python train.py --n_experts=48 --moe_layers=[1, 3, 5, 7] --learning_rate=0.00982 --weight_decay=0.015
Below are experts of layer 5 (counted from 0) of a mixture-of-experts language model. Rows are named router (the router's row for the expert), down (a neuron's output weights, with its number) and show model dimensions 0-127. Each number is 200 + 20 x the weight over its row's rms, rounded and kept within 0 to 999.
After each expert's rows: "comes before" lists some tokens at least twice as common just after its tokens as in all text. This comes from a sample of Wikipedia text that the model never trained on. Tokens count by the router's weight.

# expert 41
router,212,168,235,169,183,193,187,189,195,177,203,195,242,189,198,173,198,187,208,188,206,179,200,194,184,226,209,201,193,213,206,210,180,226,191,199,175,211,183,158,198,179,199,223,222,150,157,202,223,217,204,234,164,199,219,232,181,174,183,195,206,193,183,213,203,239,207,184,213,214,187,217,203,181,197,187,240,236,190,205,180,206,169,188,193,202,180,239,211,227,215,204,216,239,177,160,216,211,186,191,199,219,194,204,219,190,187,169,230,235,173,179,196,172,199,202,195,216,211,187,159,177,230,190,190,191,205,205
down4,176,233,221,174,180,216,172,211,198,189,229,208,236,200,208,163,224,176,222,194,210,200,217,225,201,187,190,229,225,204,211,195,204,201,195,223,228,221,212,188,223,194,230,189,172,233,247,229,192,200,235,228,236,184,186,180,184,154,251,201,202,189,174,208,195,193,171,191,202,200,165,184,236,223,193,212,181,187,190,203,189,207,229,187,212,193,219,223,184,220,244,201,221,224,176,183,196,230,188,192,182,209,186,199,211,223,180,227,191,177,230,210,215,185,171,211,193,189,214,196,214,183,197,211,178,203,203,203
down5,175,195,208,252,181,185,223,170,190,177,221,183,193,168,203,223,217,186,189,194,182,217,225,178,236,169,185,180,187,204,185,228,207,185,224,195,173,177,198,201,223,202,190,165,208,185,193,180,215,204,201,164,150,216,205,207,213,174,249,185,224,191,181,211,169,204,149,227,232,190,236,189,199,217,186,188,224,188,216,210,228,200,206,218,181,182,204,227,200,185,197,187,228,180,200,150,222,198,176,203,186,198,186,210,208,195,200,206,178,204,201,194,180,185,202,203,206,200,202,177,186,191,179,184,185,161,188,234
down6,196,218,181,168,178,175,235,184,199,194,211,222,170,207,193,225,180,216,188,200,218,208,200,209,216,230,200,140,214,207,184,209,194,206,199,162,218,224,220,174,209,189,226,210,237,192,162,180,201,218,203,197,233,175,223,204,168,191,212,231,186,207,209,221,215,183,198,187,215,185,190,209,239,207,195,158,194,199,224,209,214,176,182,173,214,193,204,186,216,211,187,199,203,207,207,191,218,210,156,236,191,200,213,264,178,193,205,202,211,183,141,211,193,177,194,207,176,225,188,192,189,186,208,188,216,197,228,215
comes before: " the", " a", " —;", " \"", " ", " F"

# expert 21
router,195,187,211,194,177,217,229,178,231,215,205,203,184,193,189,193,259,196,202,197,204,191,174,214,204,190,226,164,196,158,205,218,185,203,210,232,197,170,180,199,180,197,204,221,183,220,171,226,190,220,202,181,176,192,209,180,195,211,202,223,197,180,216,188,205,176,195,191,181,159,209,219,236,205,226,198,219,213,196,161,228,202,231,190,209,183,182,220,194,180,210,236,240,211,238,211,181,206,176,209,245,215,194,217,191,171,177,199,196,213,211,187,232,182,184,192,189,222,206,222,168,227,222,207,160,187,167,208
down7,203,184,219,206,202,232,214,227,160,196,166,164,196,170,175,217,182,191,218,203,139,192,208,187,211,230,244,215,189,228,206,224,200,220,196,159,196,190,184,220,225,196,215,213,177,201,206,183,201,241,196,191,187,157,171,218,195,197,219,209,226,180,220,209,175,189,198,210,192,191,195,200,191,174,180,194,175,181,198,210,216,183,174,189,211,211,222,182,194,212,165,200,160,207,168,189,174,223,220,206,184,181,162,232,215,212,216,197,211,213,166,201,237,195,211,172,181,204,188,189,189,194,198,212,183,227,194,178
down8,186,150,209,220,206,210,211,189,150,179,224,209,182,193,241,195,183,167,196,187,209,207,184,209,212,182,195,189,234,197,221,213,200,231,188,184,217,223,253,215,216,215,196,186,205,154,222,200,208,221,223,190,182,210,172,199,182,197,210,208,230,176,210,224,216,240,223,203,219,223,206,192,211,151,180,207,184,192,171,220,186,212,223,185,186,189,190,202,163,208,207,177,177,237,214,198,205,208,190,199,226,205,185,186,202,218,203,237,169,173,229,240,202,210,180,197,183,205,178,197,212,224,179,211,206,192,174,209
down9,189,170,223,208,233,185,194,191,198,202,219,184,204,216,215,242,170,237,194,241,187,198,192,186,223,166,220,222,203,228,207,200,242,190,181,205,241,175,203,153,212,185,230,186,205,203,212,163,193,219,197,185,218,184,228,196,184,183,193,200,211,173,229,180,213,199,177,204,213,185,172,224,201,221,200,171,220,170,225,184,200,199,185,206,180,229,232,195,229,169,174,222,196,171,183,205,212,196,175,199,219,205,197,208,229,179,225,178,164,224,192,204,220,206,231,177,189,191,209,218,221,190,204,182,171,207,219,201
comes before: " |", "–", ".", ";", "0", "1"

# expert 28
router,200,196,175,198,178,157,214,199,182,189,233,207,199,202,237,191,188,189,173,229,206,175,227,195,212,179,197,205,196,239,196,209,196,199,172,154,169,198,173,176,204,204,180,203,212,201,197,183,227,210,230,170,203,209,217,188,176,188,201,183,210,204,163,177,169,237,227,196,196,215,215,208,237,218,183,206,164,233,166,227,201,212,192,202,193,215,207,216,190,198,215,174,251,217,191,182,204,210,180,182,180,176,164,193,203,189,208,196,218,206,214,213,201,199,230,230,209,227,232,207,185,173,195,204,204,173,224,245
down8,207,209,232,182,228,193,173,174,196,192,191,212,197,206,199,211,229,162,190,193,211,181,208,153,207,240,200,226,158,225,191,213,213,155,233,194,212,207,199,182,195,182,196,192,221,187,169,241,188,223,198,209,214,199,204,206,205,238,148,226,205,220,158,234,190,228,186,180,208,181,167,181,205,230,202,196,212,194,212,181,180,193,192,203,199,158,215,205,221,203,193,222,217,209,196,220,227,200,221,154,192,207,183,199,184,234,211,190,225,187,179,189,216,221,219,232,200,210,186,205,182,178,178,198,216,218,205,198
down9,209,228,184,210,224,214,196,171,232,190,184,221,181,228,199,191,233,169,172,226,200,201,191,204,190,179,208,151,223,217,180,195,210,199,212,188,211,199,207,181,214,198,220,187,216,187,175,264,215,190,214,217,200,196,226,196,228,217,198,206,207,239,203,246,216,190,187,200,177,167,220,215,214,200,218,158,192,188,236,179,195,171,194,247,197,254,190,224,184,201,224,199,203,163,211,199,203,200,177,211,189,187,217,197,193,197,202,185,215,194,184,176,189,200,187,183,174,202,183,204,223,172,169,202,211,171,203,171
down10,210,183,183,248,194,191,207,176,223,217,184,180,217,218,178,220,199,202,216,200,175,196,181,207,192,174,195,199,170,203,231,207,193,199,235,193,180,192,217,181,190,234,216,171,176,222,183,198,186,232,205,213,197,163,160,202,192,195,178,196,199,201,200,166,231,230,185,224,216,226,185,216,200,240,204,176,191,189,188,180,202,206,210,264,187,209,216,208,190,186,192,224,234,215,176,213,238,172,199,212,227,196,195,202,223,201,204,202,194,218,236,220,236,187,224,159,189,198,196,175,178,188,169,205,222,229,192,209
comes before: " the", " a", " by", " to", " in", " that"

# expert 4
router,190,188,177,184,214,195,201,175,233,168,167,211,213,216,211,164,214,203,197,215,209,192,202,185,188,212,215,203,189,190,230,210,237,190,220,220,199,222,184,228,200,186,186,191,221,228,219,196,178,206,194,171,171,260,171,214,179,227,217,218,202,204,202,194,216,188,208,260,213,221,188,178,188,222,244,203,188,233,237,189,189,178,207,216,190,197,196,206,182,184,222,160,188,184,194,222,182,197,200,169,218,202,184,213,215,219,196,206,183,219,157,201,169,191,217,168,225,218,184,203,209,187,180,218,213,205,217,240
down9,196,205,196,206,223,224,191,200,191,198,184,211,187,245,197,183,202,181,208,200,200,221,211,219,197,201,185,240,233,236,194,204,190,223,206,197,170,228,223,239,199,254,205,187,222,197,203,174,210,249,211,169,221,202,207,182,178,208,168,170,199,215,202,232,202,197,187,207,211,186,191,183,181,158,208,200,197,196,193,222,163,173,172,200,200,231,186,201,183,194,231,178,167,246,205,182,238,195,193,198,185,186,211,168,213,170,185,174,245,211,198,220,218,194,223,224,206,201,221,187,201,206,205,202,187,172,192,180
down10,208,216,229,243,245,214,230,194,187,150,166,160,158,206,182,201,207,221,170,210,189,184,188,189,229,191,204,229,214,213,175,221,216,175,234,202,213,183,213,174,222,198,200,213,186,183,214,233,201,257,213,190,206,159,194,207,201,224,191,198,194,243,213,197,209,208,172,218,241,202,215,215,191,213,194,197,186,178,210,208,206,201,176,185,188,198,178,193,216,219,197,225,187,199,186,197,152,199,207,184,215,211,204,205,196,206,188,191,211,178,206,232,201,192,192,193,223,211,176,184,190,186,187,159,202,162,177,205
down11,226,182,197,163,203,218,205,153,219,238,194,173,202,194,208,186,225,227,154,214,187,219,203,227,185,209,188,166,193,204,216,223,218,216,230,193,203,209,203,200,199,186,184,218,185,198,245,198,230,208,206,202,210,211,196,214,204,179,215,194,204,199,209,192,198,197,206,186,173,221,212,200,192,225,184,201,217,199,200,206,195,225,221,209,170,186,189,219,174,207,230,234,181,225,196,184,209,246,181,181,211,172,183,203,229,152,210,165,201,181,202,204,174,169,222,207,148,218,224,196,179,213,222,203,224,197,147,203
comes before: "-", "|", "\n", "|---|---|---|---|", "|---|---|---|", "|---|---|---|---"

# expert 38
router,201,192,213,199,225,216,179,226,199,209,225,237,189,195,214,218,229,196,193,204,218,224,217,214,200,161,226,168,184,186,215,196,195,215,188,211,213,180,190,225,178,213,210,218,187,222,211,192,212,202,155,190,186,208,211,184,225,224,212,222,203,208,229,161,227,176,163,231,212,167,184,185,182,213,231,204,188,208,186,179,186,196,184,173,244,209,198,184,198,190,214,216,200,217,213,193,213,169,207,249,181,212,235,180,215,206,204,195,219,191,198,229,160,194,182,168,203,241,183,181,190,203,217,189,214,220,147,217
down3,216,230,210,196,250,207,193,220,210,179,218,228,236,201,234,203,172,200,168,179,189,210,187,208,194,174,197,198,194,188,198,220,210,224,213,212,203,192,215,188,236,216,183,213,194,173,205,178,213,213,221,197,212,213,217,213,183,178,219,184,198,183,229,191,184,245,188,182,212,214,195,222,211,203,211,212,205,195,243,199,224,206,233,205,219,180,212,187,212,200,176,188,190,221,198,193,182,215,179,185,161,228,265,214,212,183,162,223,213,230,208,204,186,219,212,197,170,190,199,211,239,200,178,204,221,165,251,204
down4,246,185,199,193,263,179,206,187,174,192,199,205,248,221,222,251,244,210,193,211,147,166,187,219,203,199,195,205,202,176,174,220,237,193,223,206,203,195,167,202,202,179,202,187,184,207,207,199,195,234,189,189,169,213,179,186,187,188,220,196,199,181,196,182,225,183,203,228,213,223,182,193,194,210,206,191,203,204,195,192,195,182,182,200,178,204,178,208,212,212,203,199,186,204,191,224,171,198,206,222,205,233,222,224,223,234,207,202,248,209,180,191,246,195,222,190,189,202,212,168,180,188,211,230,196,200,203,176
down5,214,205,200,211,201,201,200,194,199,174,199,189,224,200,207,214,232,187,179,185,182,216,219,215,196,176,196,176,231,202,181,207,209,172,211,169,218,188,162,187,185,167,224,178,185,189,186,193,184,176,212,170,206,202,209,211,199,178,210,191,189,166,181,184,208,240,201,215,230,198,209,217,221,215,172,188,207,259,203,173,184,228,194,229,215,265,190,212,207,207,172,228,205,182,181,181,205,200,217,170,215,194,212,205,190,198,186,190,222,179,164,227,193,190,182,232,193,192,190,152,196,184,206,165,238,181,166,190
comes before: " |", ")", " century", " (", "}", " place"

# expert 16
router,226,173,220,182,222,207,169,187,197,214,201,201,232,204,191,198,204,194,181,177,226,195,204,222,195,198,225,202,206,194,203,231,194,224,216,202,202,188,201,192,197,182,215,164,226,211,182,220,170,229,216,219,165,220,205,225,197,172,186,198,204,183,198,188,228,232,212,214,208,183,199,194,227,171,173,192,190,190,228,195,226,236,173,197,169,203,217,197,202,206,205,205,180,191,186,197,236,230,206,142,214,206,168,220,222,199,202,224,232,169,160,218,184,166,229,170,168,182,176,211,229,239,201,217,191,228,191,192
down3,214,164,193,220,213,250,190,189,183,228,182,202,171,176,169,204,217,197,167,249,212,229,186,216,182,197,193,169,194,191,205,219,217,228,209,202,245,197,165,176,163,183,202,201,193,159,200,192,197,226,212,210,236,200,220,206,199,209,191,195,183,210,219,192,216,196,166,233,183,207,205,216,197,186,168,204,191,221,205,185,219,178,199,216,183,165,217,208,206,237,176,215,205,205,188,200,241,207,177,177,222,199,210,174,208,199,201,216,221,215,252,226,162,217,198,201,200,210,195,204,196,213,188,172,218,220,177,209
down4,210,230,168,199,200,170,251,194,205,161,193,211,193,174,228,208,208,186,196,207,171,201,190,196,160,190,180,169,166,167,177,236,227,181,213,226,172,202,218,196,189,220,196,175,198,174,186,188,212,191,220,221,213,236,226,204,228,201,161,174,171,175,211,235,232,172,185,198,202,223,199,196,179,192,204,205,208,209,242,167,218,226,172,203,204,212,221,177,206,221,218,203,189,209,174,199,191,256,201,192,183,211,180,206,201,167,205,183,209,207,194,202,197,213,214,231,201,208,186,182,204,231,196,203,202,184,205,188
down5,170,181,192,232,200,182,199,215,199,210,211,182,199,239,190,197,186,199,189,230,137,211,226,193,192,185,189,205,219,208,198,178,228,227,198,198,173,177,243,210,178,221,233,211,212,164,192,170,199,179,192,210,190,157,198,207,245,189,200,239,220,170,178,183,209,195,226,213,180,201,177,161,200,215,209,184,217,202,210,212,219,186,217,219,192,209,218,175,198,229,205,188,222,217,231,190,195,202,205,183,205,206,190,222,177,180,209,183,227,206,194,227,185,186,212,228,199,206,178,224,200,218,157,188,196,230,241,194
comes before: "\n", " ", " 0", " 1", " 3", " 2"

# expert 0
router,182,181,190,180,183,202,202,187,232,202,177,210,202,176,187,203,219,196,197,221,215,220,204,217,195,175,229,181,207,217,227,201,204,207,191,213,223,212,207,175,163,203,211,208,177,221,195,209,207,235,230,195,189,206,202,185,158,235,184,202,197,175,230,216,202,174,185,209,205,172,190,176,212,198,238,158,201,212,216,166,235,162,218,235,193,175,185,209,193,166,208,203,194,232,207,167,162,186,178,223,187,227,199,159,247,196,190,175,210,186,188,185,208,215,204,212,192,198,158,191,179,167,201,207,195,206,185,161
down10,189,149,181,221,230,190,191,205,211,159,197,174,209,206,206,214,202,211,191,231,181,190,205,164,188,207,240,200,202,197,216,213,220,210,177,216,218,194,212,192,173,178,193,202,172,215,206,175,235,192,171,181,253,212,197,192,195,187,189,217,189,154,246,197,190,224,212,213,217,213,208,173,169,238,222,178,153,202,213,185,205,199,182,175,210,199,214,205,193,167,206,195,207,205,209,193,212,201,164,164,194,174,210,203,220,208,182,204,172,187,184,215,177,213,202,191,216,208,182,196,190,203,192,167,183,153,236,203
down11,227,186,178,204,206,226,207,190,204,210,193,173,210,201,183,159,181,164,196,214,193,243,212,223,207,189,221,214,179,175,190,242,202,169,183,201,192,178,125,183,205,231,196,205,211,198,182,217,186,199,180,202,204,221,207,209,158,227,212,204,195,188,199,176,205,214,185,225,205,207,212,198,166,206,223,203,192,224,229,233,202,159,187,210,189,166,218,175,200,198,216,192,204,146,186,213,225,180,216,178,234,196,196,173,210,185,195,206,181,211,157,196,215,223,195,182,188,182,221,194,200,182,213,205,184,213,193,172
down12,194,206,219,183,202,190,180,176,199,222,207,192,215,228,188,237,222,227,194,175,216,183,191,206,187,201,208,248,200,228,203,185,201,178,245,207,206,218,174,208,245,207,179,195,199,210,205,201,177,152,235,211,180,164,202,211,167,203,173,200,147,209,169,181,216,184,215,164,184,200,209,238,218,218,207,240,190,197,189,190,208,157,187,187,229,197,179,207,191,203,173,200,188,213,213,169,201,226,186,199,240,206,200,199,220,189,213,182,189,182,214,206,184,233,170,192,189,212,219,205,210,177,181,184,198,221,179,213
comes before: " |", ".", "–", ")", ",", ";"

# expert 40
router,188,215,208,178,217,174,173,217,177,204,231,202,224,224,196,186,212,222,187,188,197,164,202,172,180,227,166,197,178,190,175,220,173,162,196,200,237,205,211,172,197,196,194,223,221,186,214,231,219,217,217,197,193,197,238,202,167,228,177,228,222,198,201,182,206,248,205,214,201,214,192,240,184,203,214,209,213,205,172,205,173,196,229,183,181,215,191,229,212,237,183,179,187,203,188,179,185,197,246,207,210,222,207,220,177,232,209,161,220,203,199,176,212,231,187,196,231,203,202,213,192,164,196,222,170,210,204,194
down5,160,178,172,238,189,200,212,210,205,152,230,188,181,217,200,188,208,216,206,234,165,213,233,216,190,203,219,209,188,212,197,182,210,198,208,180,200,179,222,206,223,216,214,210,215,240,173,185,186,209,209,195,231,185,199,176,187,220,181,189,147,206,231,216,190,213,154,205,197,199,213,224,225,190,188,247,206,219,195,213,202,187,162,218,172,207,198,229,196,211,185,239,186,188,241,208,173,194,214,214,189,167,202,201,217,224,179,208,197,196,199,211,202,198,229,197,193,201,183,168,239,201,182,166,210,196,187,225
down6,182,206,215,254,170,157,207,192,196,192,185,197,200,184,176,186,234,186,196,215,128,186,202,208,208,216,199,210,182,233,190,207,204,182,216,226,201,207,161,213,197,193,220,170,255,204,208,238,203,204,218,217,195,194,186,179,205,200,207,195,196,191,186,202,215,179,206,222,217,218,201,202,212,183,200,201,212,204,214,182,188,214,200,210,199,208,218,213,207,188,211,241,154,196,169,227,208,226,170,179,198,188,181,240,214,237,216,169,191,154,208,184,206,163,204,219,168,212,192,209,209,196,176,213,183,185,189,196
down7,236,234,194,201,191,206,168,200,180,211,191,196,205,207,194,206,184,194,199,206,169,223,219,213,198,208,232,226,199,205,192,158,195,172,176,227,209,207,196,160,194,230,203,206,212,235,155,189,204,235,153,212,211,195,243,195,154,200,188,156,218,222,208,193,201,177,189,215,191,221,194,184,192,214,198,201,176,234,208,188,232,183,193,179,177,192,224,214,170,192,239,186,203,211,209,215,216,206,189,213,202,203,184,223,200,169,166,201,200,133,203,198,237,192,204,217,216,188,202,201,214,181,219,183,192,194,210,199
comes before: ":", " the", " •", " be", " he", " Born"

# expert 3
router,163,180,205,177,183,186,235,198,221,215,194,207,223,190,188,200,233,237,226,184,217,219,186,232,203,189,192,195,194,202,218,194,216,186,180,246,203,215,194,204,182,189,212,213,187,192,210,215,188,231,192,202,213,177,168,193,183,222,223,193,196,183,241,182,176,171,163,190,222,174,187,184,176,214,244,208,189,211,204,161,209,176,221,229,222,201,207,219,200,193,206,223,194,200,201,191,171,209,185,228,160,235,208,183,229,203,159,212,181,184,201,186,193,237,188,207,159,244,183,205,205,203,167,189,176,204,188,186
down10,214,198,169,198,197,207,202,205,177,191,200,225,233,176,218,202,186,192,191,208,234,202,180,185,171,175,207,190,169,216,186,198,228,195,188,214,217,194,193,173,169,216,187,205,220,228,184,186,200,221,192,178,206,169,200,188,190,211,174,205,162,179,249,164,230,212,219,175,209,246,184,167,215,205,205,221,201,168,203,192,167,202,209,248,169,198,187,211,174,194,173,205,191,183,219,195,157,217,187,241,212,219,219,174,220,202,201,192,187,197,207,211,187,209,178,221,216,175,204,237,186,204,188,206,175,170,163,194
down11,168,212,201,198,177,197,235,206,194,180,229,196,206,189,204,169,213,206,217,211,209,195,217,222,198,215,193,218,230,218,219,208,195,223,186,232,172,176,213,179,205,189,202,213,184,175,182,196,215,165,209,223,204,202,158,171,225,178,217,188,199,209,172,184,213,219,192,210,207,166,212,197,202,171,205,178,195,198,231,171,227,219,191,197,198,188,206,221,189,215,223,185,154,163,240,215,191,176,191,211,169,190,199,215,174,175,202,188,195,172,226,201,183,226,220,181,215,227,221,244,194,220,210,198,158,184,153,168
down12,221,219,216,187,179,237,215,244,224,200,186,224,216,190,207,206,228,168,189,201,232,212,159,217,192,180,229,198,200,203,204,238,188,218,181,159,204,209,186,199,218,191,211,189,209,205,223,225,226,188,248,160,214,200,178,159,193,181,204,178,189,214,209,247,204,195,189,210,211,216,204,185,219,208,169,197,171,237,192,184,168,201,196,233,168,178,214,230,177,206,176,191,217,177,204,220,234,206,191,181,209,199,201,198,204,204,165,210,193,178,212,202,216,212,210,192,221,170,210,182,165,195,240,202,195,203,185,199
comes before: " |", ".", ",", "th", "%", "–"

# expert 8
router,199,223,183,243,187,197,169,201,184,221,196,267,195,205,190,224,177,234,206,184,205,203,214,177,221,227,188,201,171,167,213,170,192,168,214,221,197,216,204,231,179,165,220,225,200,204,180,223,204,181,217,217,201,241,195,185,200,226,222,228,196,170,191,172,184,182,194,214,141,189,221,202,218,231,210,211,184,212,181,173,194,208,195,178,196,160,220,204,216,202,197,220,200,205,220,204,201,218,204,223,232,195,195,206,194,203,189,233,170,187,178,196,217,175,197,201,206,186,189,193,219,217,224,163,198,212,225,196
down9,211,228,212,210,230,210,215,258,193,212,198,177,205,174,239,222,213,177,228,178,225,185,234,217,206,190,215,170,177,224,213,220,215,217,184,210,219,200,184,215,208,220,213,206,217,190,244,194,187,226,238,179,183,247,205,213,199,187,176,167,194,165,181,187,237,197,218,203,225,187,201,218,186,199,185,198,189,225,171,196,205,204,185,199,187,173,219,180,222,165,198,166,207,171,205,216,201,193,209,220,220,187,201,172,233,231,191,220,163,224,195,186,216,210,187,198,185,194,210,190,240,188,212,190,198,212,210,221
down10,218,190,210,225,156,208,182,198,185,209,220,177,199,164,188,207,161,187,174,202,179,178,200,175,168,176,226,191,197,233,219,235,165,221,218,198,176,197,231,201,206,197,206,199,215,161,217,187,203,192,212,163,235,165,213,218,213,195,215,179,189,163,184,224,194,203,154,188,197,220,183,190,201,179,170,201,180,227,213,210,149,193,205,193,181,202,221,192,182,208,226,232,192,223,181,225,199,196,215,178,179,178,191,176,184,203,207,191,235,194,226,194,201,182,210,233,180,205,212,207,224,200,185,228,218,198,196,175
down11,241,217,187,196,204,219,169,224,199,194,165,179,199,197,202,208,204,171,219,233,178,187,230,183,178,213,225,185,205,212,184,181,180,200,185,165,216,193,183,207,209,196,198,247,205,184,197,207,191,201,201,243,207,188,215,209,168,179,173,209,208,181,177,207,198,177,214,204,196,184,212,216,180,197,206,186,198,216,186,183,214,182,195,170,199,226,259,199,215,171,202,240,220,198,202,214,189,196,193,151,205,220,233,218,208,228,192,215,196,233,190,192,217,185,168,182,239,189,197,221,157,230,234,218,186,182,230,189
comes before: "==", "===", "The", "=", "-", "In"

# expert 15
router,233,175,232,170,194,210,169,212,214,233,181,174,202,202,182,204,167,220,208,203,188,186,188,244,206,212,183,216,170,197,214,238,191,181,153,184,194,184,198,173,182,189,200,190,233,169,206,190,201,202,218,205,178,179,197,209,178,172,178,196,208,235,164,174,214,203,231,210,218,195,176,190,196,187,221,201,236,217,189,225,182,160,198,199,227,209,185,232,191,224,188,225,221,199,197,206,200,224,180,207,206,207,162,177,231,219,212,197,156,183,171,177,176,190,213,216,193,197,201,212,223,196,164,195,177,202,209,182
down5,177,223,209,241,206,182,210,207,186,173,182,175,246,203,226,200,212,196,161,234,243,180,200,194,196,199,197,174,191,222,190,202,193,162,202,198,209,204,172,198,195,191,248,215,229,178,194,207,206,210,237,181,179,203,220,209,237,178,171,178,206,214,173,161,157,230,162,164,255,190,183,192,203,173,203,199,218,217,191,208,202,186,183,194,164,192,193,224,188,206,191,197,197,181,199,194,199,224,207,209,215,216,205,221,174,226,180,217,221,195,177,180,180,213,211,225,220,204,182,187,196,190,191,206,206,220,218,209
down6,213,212,212,143,190,188,184,211,206,200,199,210,199,201,201,203,189,221,181,209,286,196,211,200,198,211,200,177,150,181,209,190,187,178,178,194,200,197,209,232,206,187,187,240,197,197,168,204,203,213,194,193,200,187,184,212,201,203,191,233,183,218,210,201,233,239,221,168,196,226,176,215,195,188,208,197,219,173,201,159,203,192,198,187,186,213,229,221,187,208,184,206,159,175,229,184,189,195,187,206,227,185,253,196,196,207,250,182,190,211,178,184,198,223,192,231,215,205,189,210,193,223,173,202,176,195,199,206
down7,216,177,226,221,221,195,239,224,190,195,175,183,208,197,230,183,197,155,207,158,185,176,175,217,182,197,211,212,201,193,192,176,204,207,202,196,210,168,193,209,226,163,194,217,186,218,182,187,189,234,233,218,198,219,207,170,221,179,189,214,192,181,206,224,161,230,221,223,216,215,204,212,194,211,209,208,238,213,210,181,174,194,173,223,222,225,204,215,196,218,191,207,213,173,224,205,241,195,191,181,218,201,194,215,210,227,166,187,207,234,185,162,178,172,228,205,165,228,213,237,194,203,211,183,184,195,220,180
comes before: " the", " and", " which", " but", "000", " he"

# expert 13
router,219,181,221,176,195,223,198,226,206,222,209,185,249,216,193,187,208,194,160,197,233,201,182,227,218,233,198,186,178,199,168,225,146,210,236,212,194,182,192,186,196,179,214,169,203,218,179,212,183,209,199,232,181,227,200,221,204,174,183,173,204,221,216,198,208,242,210,199,258,207,195,177,211,176,182,199,188,184,217,199,218,178,195,180,179,221,201,190,181,208,195,189,195,214,198,201,241,221,210,174,196,194,197,176,237,206,193,182,226,204,162,215,193,215,227,179,218,205,198,198,225,230,192,188,228,232,205,184
down6,230,209,208,206,199,188,218,204,198,146,183,221,194,211,234,222,210,233,215,176,229,171,152,200,202,198,202,200,177,241,201,197,184,188,169,196,180,199,222,236,212,162,190,187,221,207,180,172,221,189,185,198,216,197,210,217,199,223,184,179,161,228,213,242,195,192,230,197,216,249,213,240,194,206,208,211,187,202,209,222,180,199,191,200,175,217,189,201,174,232,206,197,191,232,205,211,160,194,229,232,177,178,207,174,203,203,197,187,199,203,182,228,237,187,217,207,196,192,208,189,206,217,210,202,223,217,171,218
down7,171,192,169,199,177,202,228,177,176,174,184,221,205,194,187,205,189,238,199,226,246,152,225,190,201,199,194,191,194,222,195,197,165,170,238,191,217,185,199,184,176,239,180,232,192,184,212,231,221,212,220,231,182,188,225,181,236,176,225,184,197,189,205,227,202,204,185,174,219,211,216,196,232,214,189,199,197,196,228,184,204,216,184,171,218,231,193,215,189,217,208,175,209,194,192,226,196,210,193,191,214,196,188,209,173,205,212,206,215,151,162,212,185,175,213,216,171,212,193,205,168,206,185,228,179,196,215,171
down8,199,207,198,183,185,179,218,217,175,200,194,219,171,195,234,211,205,199,204,191,174,207,205,227,185,258,199,193,158,196,189,190,251,143,191,188,188,209,197,189,219,200,210,203,221,187,199,172,192,194,212,168,206,190,231,182,201,207,180,203,184,191,213,200,199,204,211,204,196,142,182,194,218,202,218,194,196,192,218,185,182,206,173,192,183,199,186,176,214,193,160,211,192,230,198,187,196,214,203,228,216,216,277,178,190,183,185,161,202,251,219,177,198,192,189,198,233,196,208,203,175,198,180,215,193,206,208,216
comes before: "\n", " ", " 0", " 1", " 2", " —"

# expert 14
router,188,224,199,203,199,199,185,196,195,195,235,193,227,209,183,189,149,211,195,201,187,175,161,188,184,181,204,203,206,214,201,196,171,179,191,188,183,183,197,160,226,208,216,174,239,169,209,160,219,206,228,193,212,168,223,229,176,183,183,193,237,221,178,165,193,210,204,223,205,223,194,184,208,233,194,207,204,228,181,214,171,171,200,161,192,213,210,210,186,222,208,216,247,178,194,174,220,198,176,175,192,209,134,188,203,209,190,177,201,193,217,179,194,194,176,227,211,221,210,198,188,195,205,189,196,176,208,225
down7,204,222,201,202,235,200,195,208,153,220,203,228,197,194,227,181,200,195,183,200,206,171,249,214,173,230,209,188,198,175,179,192,181,190,202,195,210,207,214,215,184,203,197,230,189,237,216,197,205,225,169,154,196,179,155,184,163,166,184,183,216,179,203,208,194,218,190,240,210,203,216,173,206,215,233,210,188,214,185,215,199,200,173,203,213,225,201,213,207,183,164,212,222,205,216,211,196,197,212,225,203,193,169,200,180,204,164,204,213,208,191,194,234,190,209,166,195,207,171,165,152,182,187,167,215,198,181,231
down8,207,166,231,246,196,183,224,213,204,232,193,186,152,207,174,226,212,215,227,196,129,193,201,202,194,209,197,222,208,185,180,202,191,197,208,224,201,223,176,177,207,188,207,192,210,197,242,194,234,175,240,188,197,197,226,193,224,191,208,186,198,172,193,230,157,178,216,223,211,232,199,171,195,197,179,215,198,176,193,210,206,214,178,171,200,219,203,190,196,198,203,201,215,216,204,206,175,216,218,177,201,209,197,213,184,238,235,167,196,196,191,202,202,202,186,200,200,188,230,210,187,224,209,223,197,248,180,164
down9,198,197,222,177,219,183,209,178,193,195,231,206,174,158,214,187,200,208,192,229,219,196,170,206,211,218,154,223,202,216,219,235,213,200,246,188,220,227,172,214,202,201,197,203,226,194,229,205,192,209,189,214,232,174,168,212,198,203,221,188,221,206,192,206,203,184,203,202,213,195,186,188,184,154,207,189,209,187,229,236,199,172,204,205,193,183,191,197,218,158,203,223,209,232,207,198,197,238,197,175,198,216,226,180,181,162,226,204,202,214,192,159,185,211,195,218,174,177,198,216,228,230,218,209,186,155,180,158
comes before: " the", " a", " his", " their", " its", " an"